{"num_hidden_layers": 8, "hidden_size": 192, "n_experts": 192, "experts_per_token": 8, "d_expert": 64, "d_shared_expert": 0, "hidden_act": "squared_relu", "moe_layers": [2, 3, 4, 5, 6, 7], "router_score": "sigmoid", "normalize_top_k": true, "routed_scale": 1.0, "balance_loss": 0.000276, "balance_bias": true, "router_logit_norm": 1.5, "init_std_router": 0.015, "lr_router": 0.000491, "vocab_size": 16384, "norm": "rmsnorm", "norm_eps": 1e-06, "tie_word_embeddings": false, "optimizer": "adamw", "learning_rate": 0.00233, "beta1": 0.9, "beta2": 0.95, "batch_tokens": [65536, 131072, 196608], "max_seq_len": 2048, "train_tokens": 434700000, "max_steps": 3320, "dataset": "wikipedia_en"}
Below are experts of layer 3 (counted from 0) of a mixture-of-experts language model. Rows are named router (the router's row for the expert), up (a neuron's input weights, with its number) and show model dimensions 0-191. Each number is 128 + 24 x the weight over its row's rms, rounded and kept within 0 to 255.
Before each expert's rows: a language model's description of what the expert responds to; "gets" lists some tokens that make up at least twice as much of what it gets as of all text. This comes from a sample of Wikipedia text that the model never trained on. Tokens count by the router's weight.

# expert 19
It responds to: Prepositions after verbs. Prepositions and argument-opening words following verbs or nouns in prose, such as for, after, with, opening parentheses, and word starts like Cl, Pr, re.
gets: " for", " the", " (", " K", " \"", " R"
router [145 117  95 149 111 162 128 136 139  90 106 106 155 180  83  80 158  92 107 113 132 182 162 155 105 194 114 120 135 148 129 131 169 154 110 117 115 148 173 128 147 156 135 119 103  93 103 115 100 150 121 116 148 104 136  96 138 135  99  70 121 111 114 157 142 155 122 129 121 143 119 152 128 148 161 112 114 106 123 128 144  96 143 108  75 133 112 157 152 144 166 129 135 154 142 172 159 139 140 140 139 140 131 186 119 102 168 147 175 149 147 109 147 144 111 113 141 115 171 119 114 117 180 144 131 167 131  90 139 141  87 140 114 120 143 110 152  84 111 116 108 111 137 109 114 147 106 137  98 130 144 160 127 145 102 135 104 110 159 140 131 137 121 135 181 116 114 106 156 122 115 157 122 147 105 121 153  96 142  90 123 100 108 117 117 183 109 112 137 145 143 126]
up1 [132  75 125 105 101 162 104 139 106 123  70 172 141 115 121 150 107 141  84 108  95 170 157 103  91 115 150 112 124 160 116 106 111 112  91 127 103 134 148 140 114 140 138 128 134 140 108 106 134  79 135 150 100 152 152 149  81 113 141 112 151 119 107 113 129 148 136 143 148 171 102 104 108 118 122 147 135 101 171 117 134  90  98 150 173 134  92 131 108 155 114 124 147 131 149  87 155 136 122 132 140 113 119 160 163 177 162  98 128 134 140 139 118 118 162  91 147 143 132  99  92 121 111 170 108 107 161 130 121 138 132 113 207 136 128 112 161 153 128  99 139 120 103 105 123 155 139 137 101 129  76  95 114 125 112 104 122 154 173 144 135 148 143 167  57 101 118 141 107 125 108 127 137 130  76 121 118 147 115  96 122 121 128 162 149 150 129 137 143 124 132 106]

# expert 41
It responds to: Table numbers, comparatives. Numeric cells and pipes in data tables, decimal pieces like .0, .6, and words like more, most, public, information.
gets: " |", " more", " not", " most", " 0", "i"
router [115 147 118  93  70  92  75 139 150 114 106  77 129 145 104 105 129 100 130 149 125 134 121 114 104 186  88  95 141 120 133 167 135  82 131 136 105 123 119 118 119 110 165 117 167  93 170 109 105 160 145 121  80 135 130  95  87 120 114 106 127  95 117 134 105 124 173 125 115 101 159 149 105 128 135 169 133 176 151 140 136 115 163 123 130 105 143 120  91 121 147 192  99 109 139 110 170 125 148 117 158 109 138 108 145 128 105 125 115 119 129 164  98 131 144  92  97 109 114  92 115 104 123 109 102 152 131 151 142 120 121 151  96 158 134 143 203 118 145 123 166  93 135 146 132 129 131 162 110 134 159 122 100 129 112  84 143 136 113 110 118 101  97 104 102  92 166 136  98 147 127 127 143 156 148 115 110 156  98 127  88 128 112 137 146 143 106 117 147 140 125 120]
up3 [132 159 126  91 118 149 115  97 109  93 163 110 156  91 128  94 111 139  95 114 129 127 136 175 116 114 101 107 113 139 132 118 125 115 124 120 133 110 119  76  83  89 164  88 111 196 135 117 152 152 172 172 184 132 126 118 121 132 137 119 129 125 122 151 115 114 157 147 106  88 154 124 135 135  99 110 151 144 103 159 132 127 119 135 114 121 104 138 150 146 137 124 129 155 133 159  96 123 143 126 136  95 153 146 157 145 162  97 127 180 144 138 116 112 162 102 156 143 131 131 126 135 133 159 152 149 142 108 191 127 127 123 124 108 159 121 122 141 148 144 145 120 120 103 138 185  73 164  82 146 112 190 134 123 140 107 129 183 183 133 154 111 146  92 119 139 140 163 143 123 118 157 132 114 127 133 121 162 157  91 129 118 104 188 125 147 138 126 144 122 133 154]

# expert 14
It responds to: Word pieces and "born". Word fragments starting with e/m (em-otional, I-m-portant), foreign-script pieces (Thai, Cyrillic, Arabic) and "born" in biographies.
gets: "m", "en", "e", " in", "em", "om"
router [ 96 146 130 138 138 117 125 101  89 124 134 150 111 113  91 120 129 108 102 155 140  86  65  97 127 124 115 115 110 133  73 165 137 137 103 143 106 112 154 137 141  88 126 128 141 155 123 153 138 137 138 171 152 176 111 169  83  81 122 158 135 125  74 102 133 137 111 130 167 153 164 132 128 137 163 146 147 122 152 124 106  93 131 104 150 101 148  91 175 140 115 142 129 128  99 102 110 111 106 130 142 152 112 117 131 109 143 124 159 108 129 163 180 163 110 118 127 136 135 147 119 161 122 132 132 173 134  65 131 108 149 129 129 125 158 122 144 118 147  82  76 127 145  98 152 183 125 170 148  89 113 122 103 134 131 132 131 130 148 160 176 111 105 139 111 106 174  86 132 115  91 152 150 104 125 149 138 140 131  98 104 120 114 105 142 106 142  99 132 121  95 112]
up3 [129 169 140 108 118 113 154 106 110 106 153 153 117  89 101 101 120 122  73  85 132 156 132 177 137 108 111 149 124 118 134 117 116 128 141 118 132 148 141 112 110 114 143 105 123 166 145 124 135 120 144 168 170 163 119 103 150 128 139 138 108 114  84 170 140 123 134 133 149 102 132 116 119 120 123 133 123 164 108 149 104 108  95 130 120 121 127 105 158 130 127 129 135 136 130 158 113 101 107 131 139 153 130 141 155 146 195  90  67 144 160 159  82 106 152 143 141 123 128 114 150 113 111 146 134 135 173 114 160 126 130 100 107 121 145 126 100 159 156 133 121 129  96  88 118 166  82 147  77 138 132 174 169  87 100  97 110 171 197 120 172 114 114 168 158 106 176 117 143 134 125 132 150  84 120 128 158 153 138 104 122 133  90 142 143 149 153 127 133 116 131 163]

# expert 52
It responds to: Table cell separators. Pipe characters, separator rows and line breaks in wiki tables of election results, statistics and demographics, plus some numbers inside these tables.
gets: " |", "\n", " ", "==", " —", " 0;"
router [128 120 107 163  95 107 152 116 115 122 142 138 116 126 115  99 200  90 152 103 108 139 102 104 121 122 103 116 115 143 106 167 171 160 126 133 112 135 149 167  90 111 109 146 113 115 159 144 104 146 116 108 126 134 146 131 110 158  78 161 132 139 156 118 160 124 110 108 121  86 120 138  74 113 103 152 133  97 157 139  83 129  93 132  89  99 157 133 143 107 155 123  98 126 147  52  83 134 159 125 119 138 113 118 120 128 123 127 133 109 142  99 122 131 133 125  98 124 116 126  84 148 118 124 156 134 137 153 151 155 139 107 117 137 136  82 132 163 117 169 124 141 104 137 170 137 182  91 114 130 112 109  88 133 140 115 152 124 182 130  80 182  89 167 119 133 126 103 170 100 104 137 157 116 130 124 153 140 149 154 124 128 109 144 114 116 170 116 122 113 137 161]
up2 [108 100 123 105 149 143 116  96 118 164 118 140 130 142 121 141 103 144 100 145 125 128 126 168 124 136 146 174 128 139 145 145 135  88  78  74 135 142 103 130 114 157 126 108 154 128 164  82  91 130 151 113 132 151 162 117 150  93 145 120  96 118  92  92 121 131 139 132 150  90 112 147 101 117 115 159 126 129 149 156 134 133 138 119  86 130 130 144 113 143 116 128 128 139 146 178 154 164 160  88 114 100 158 158  97 126 179 148 119  93 154 131 140 132 103 131 142  70 153 126 167 179 111 107  90 118 107 135 120 107  87  92  98 143 107 139 122 155 135 129 103  90 102 113 126 115 157 132 130 163 155 153 105 158  78  99 128  93 134 143 123 109 125 123 154  60 126 149 145 159 132 133 158 153 100 138 162 125  85 104 170 122 110 133  99 132 152 133 160 126 159 143]

# expert 6
It responds to: Action verbs, empty cells. Common action verbs and gerunds like make, find, lost, winning, captured, plus blank table cells in election or sports results tables.
gets: " ", "ing", " made", " former", " his", "ed"
router [ 98 139 129 150 144 140 127 134 104  96 118 146 145 114 139 117  84 103 104 132 112  91 132 126 171  96  86 116 123 116 140 132 135 120 128 121 101 127 110 129 157 128  67 118  77 173 132 118 126 113  95 135 140 117 119 140 139 124 141 115 101 122 157 120 120 114  98 110 138 142 182 148 108 132 119 186 137 186 176 137 127 120 122  84 148 157 149 139 125 102 152 125 156 110 105 121 113 127 144 141 124  80 133  98 153 117 106 105 135 138 128 108  99  73 129 181 140 128 122 154 126 160 157 105 121 165 143 135 136 161 125 151 111 130 173 141 111  85 104 121 142 115 101 100  77 160 139 156 141 155 139 143 142 109 145 111 155 123 143  86 138 168 115 172 135 136  90 142 141  54 117 156 170 153  99 141 153 145 161 124 109 162 140 151 143 121 176 143 137 133 153 128]
up2 [ 99 118  99 123 152 138 127  97 124 155 120 164 104 120 111 126 112 158  92 111 123 123 134 176 106 102 107 146 146 140 121 141 112 103 131  94 141 121 128 135 128 153 111 137 170 139 135  76 133 119 166 149 144 158 138 130 147 109 144 105 108 108  98  97 123 133 121 126 119  86 121 147 153 146 107 156 156 119 148 101 132 137 143  85 119 140  75 143 106 136 120  93 129 142 121 150 136 157 153  81  94 140 116 148  83 133 160 120 120 107 124 164 126 123  78 165 175  74 150 148 147 163 117 138  81 157 116 117 128 120  92 125 114  86  90 110 130 165 128 124 131 108 111 124 103 117 159 142 147 217 154 130 115 186 130 101 157 147 135 117 132 110 146 159 120  93 119 138 140 134 140 127 131 180  94 158 144 119  88  99 179 127  97 111 136 115 127 133 160 145 155 136]

# expert 53
It responds to: Passive participles. Past participles and prepositions after was, is, been, be in passive clauses, such as used, named, appointed, introduced, on.
gets: " on", " as", "ed", " (", " been", " be"
router [144  97 127 145  85 149  88 113 133 158 154  89  79 181 138 156 104 138 193 127 124 111 154 161 148 122  97  78 137 159 135 161 147 101 136 110 130 174  99 139 101 150  92 165 151 128 130 114  87 153  82 160 128  86 129 130 134  90 132 134 163 177 120 147 133 161 141 108 129 123 158 126 119 151 152 122 106 139 151 145 125 174  93 137 159 128 103 129 134 165 164 144 102 120 106 129 108 118 119  98 111 115  99 127 111 151 163  93 128 131 130  97 142 116 141 108 157 152 141 127 143 160 117 149 125 175  92 113 109 113 119 139 136 126 141 136 112 120 100 124 109 155 113 115  82 147 149 170 139 127 132 163  83 101 111 120 138 126 121  89 185 136  99 145 113 129 125 126 125 106 128  78 110 117 120 152 102 110  95 150 156 142 116 137 128 158 125 111 111  91 164 129]
up7 [123 145 164 122 112 123 130 131 109 141 112 104 118 127 119 166 116 129 150 115 115 153 144  98 127 144  80 133 147 183  98 137 108 127 133 138 121 164 118 126 122 110 103 193 139 127 116  87  86 148 119 127 139 157 140 158  86 139 101 154 148 167 112 135 116 160 151 100 156 136 109  81 150 164 125 132 170 139 144 110 107 118 104 178 153 132 117 144 119 132 147 131 127 100 116 139 174  93 134 125  84 117 140 124 129 170 144 116  96 120 191 128  97 115 145 173 132 141 130 128 109 146  93 118 133 170 153 133 142 149 153 114 158 142 123 138 123 109 122  89  71 127 136 130 145 153 125 159  97 133  95 148 138 150 122 123 113  73 148 103 120 119 137 151 175 111 103 160 110 144 150 170 136 140  99  95  76 121 133 131 193 137 153  64 135 116 115 123 150 136 146 124]

# expert 15
It responds to: Prepositions and connectives. Function words linking phrases, such as of, or, during, from, as, and field labels like "Date of birth:", often in war or list text.
gets: " of", " or", " (", " that", " during", " S"
router [146 104 116 122  84 194 152 121 121 168 140 117 140 104 112  98 123 163 117 115  98 133 133 179 110 149 134 118 108 182 109 121  77 121 160  76 150 128 133  87 140 141 134 105 149 103 162 127 118 170  78 158 112 111 121 120 125 115 109 119 133  84 104 130 122 125 165 148 107 129  93 195 135 116 140 169 126 151 156 138 140 152 205 157 104 105 131 159 127 137 163 129 133 118  84 166 122  72 133 147 134 125 149 100 126 156 144 115 118 115 147 122 166 125 149 126 146 127 112 145 126 147 109 149 102 118 119 114 140 127 136 129 113 129 158 139 155 140 100  80 140 125 156 152 133 105 167 115 154 126 145 131 183 110 133 140 142 138 118 152 143  85 146 150  95 102 157 114 147 140 119 139 147 136 157 148 104 103 120  88 106 150 175 130 144  99 115 111 144 143 138 123]
up3 [134 140 165 106 113 159 130 117 103 119 143 112 153 113 113 126 124 122  89  84 125 166 131 189 135 127 126 150 167 168 110 130 112 145 129 142 134 154 141  83 131  95 130  97 162 143 151 120 131 146 159 131 180 151 147 127 117 132 136 112 124 145  78 135 161 160 126 175 123 129  76 133 153 117 121 105 158 120  98 124 140  95 162 151 106  89 121 125 158 129 157 118 133 135 123 152 123 112 108 127 156  83 163 170 120 120 183 124 133 163 146 113 104  94 176 114 150 137 135 114  93 115 132 144 130  74 148 138 150 107 141 127  84 113 132 149 126 135 159 133 137 143 140 143 132 161 103 151  94 139 103 207 168 107 150 124 136 175 139 151 176  67 125 125 151 129 143 137 129 114 122 116 139 113 123 145 128 111 128  81 119 116 128 133 127 166 135  94 175 136 121 136]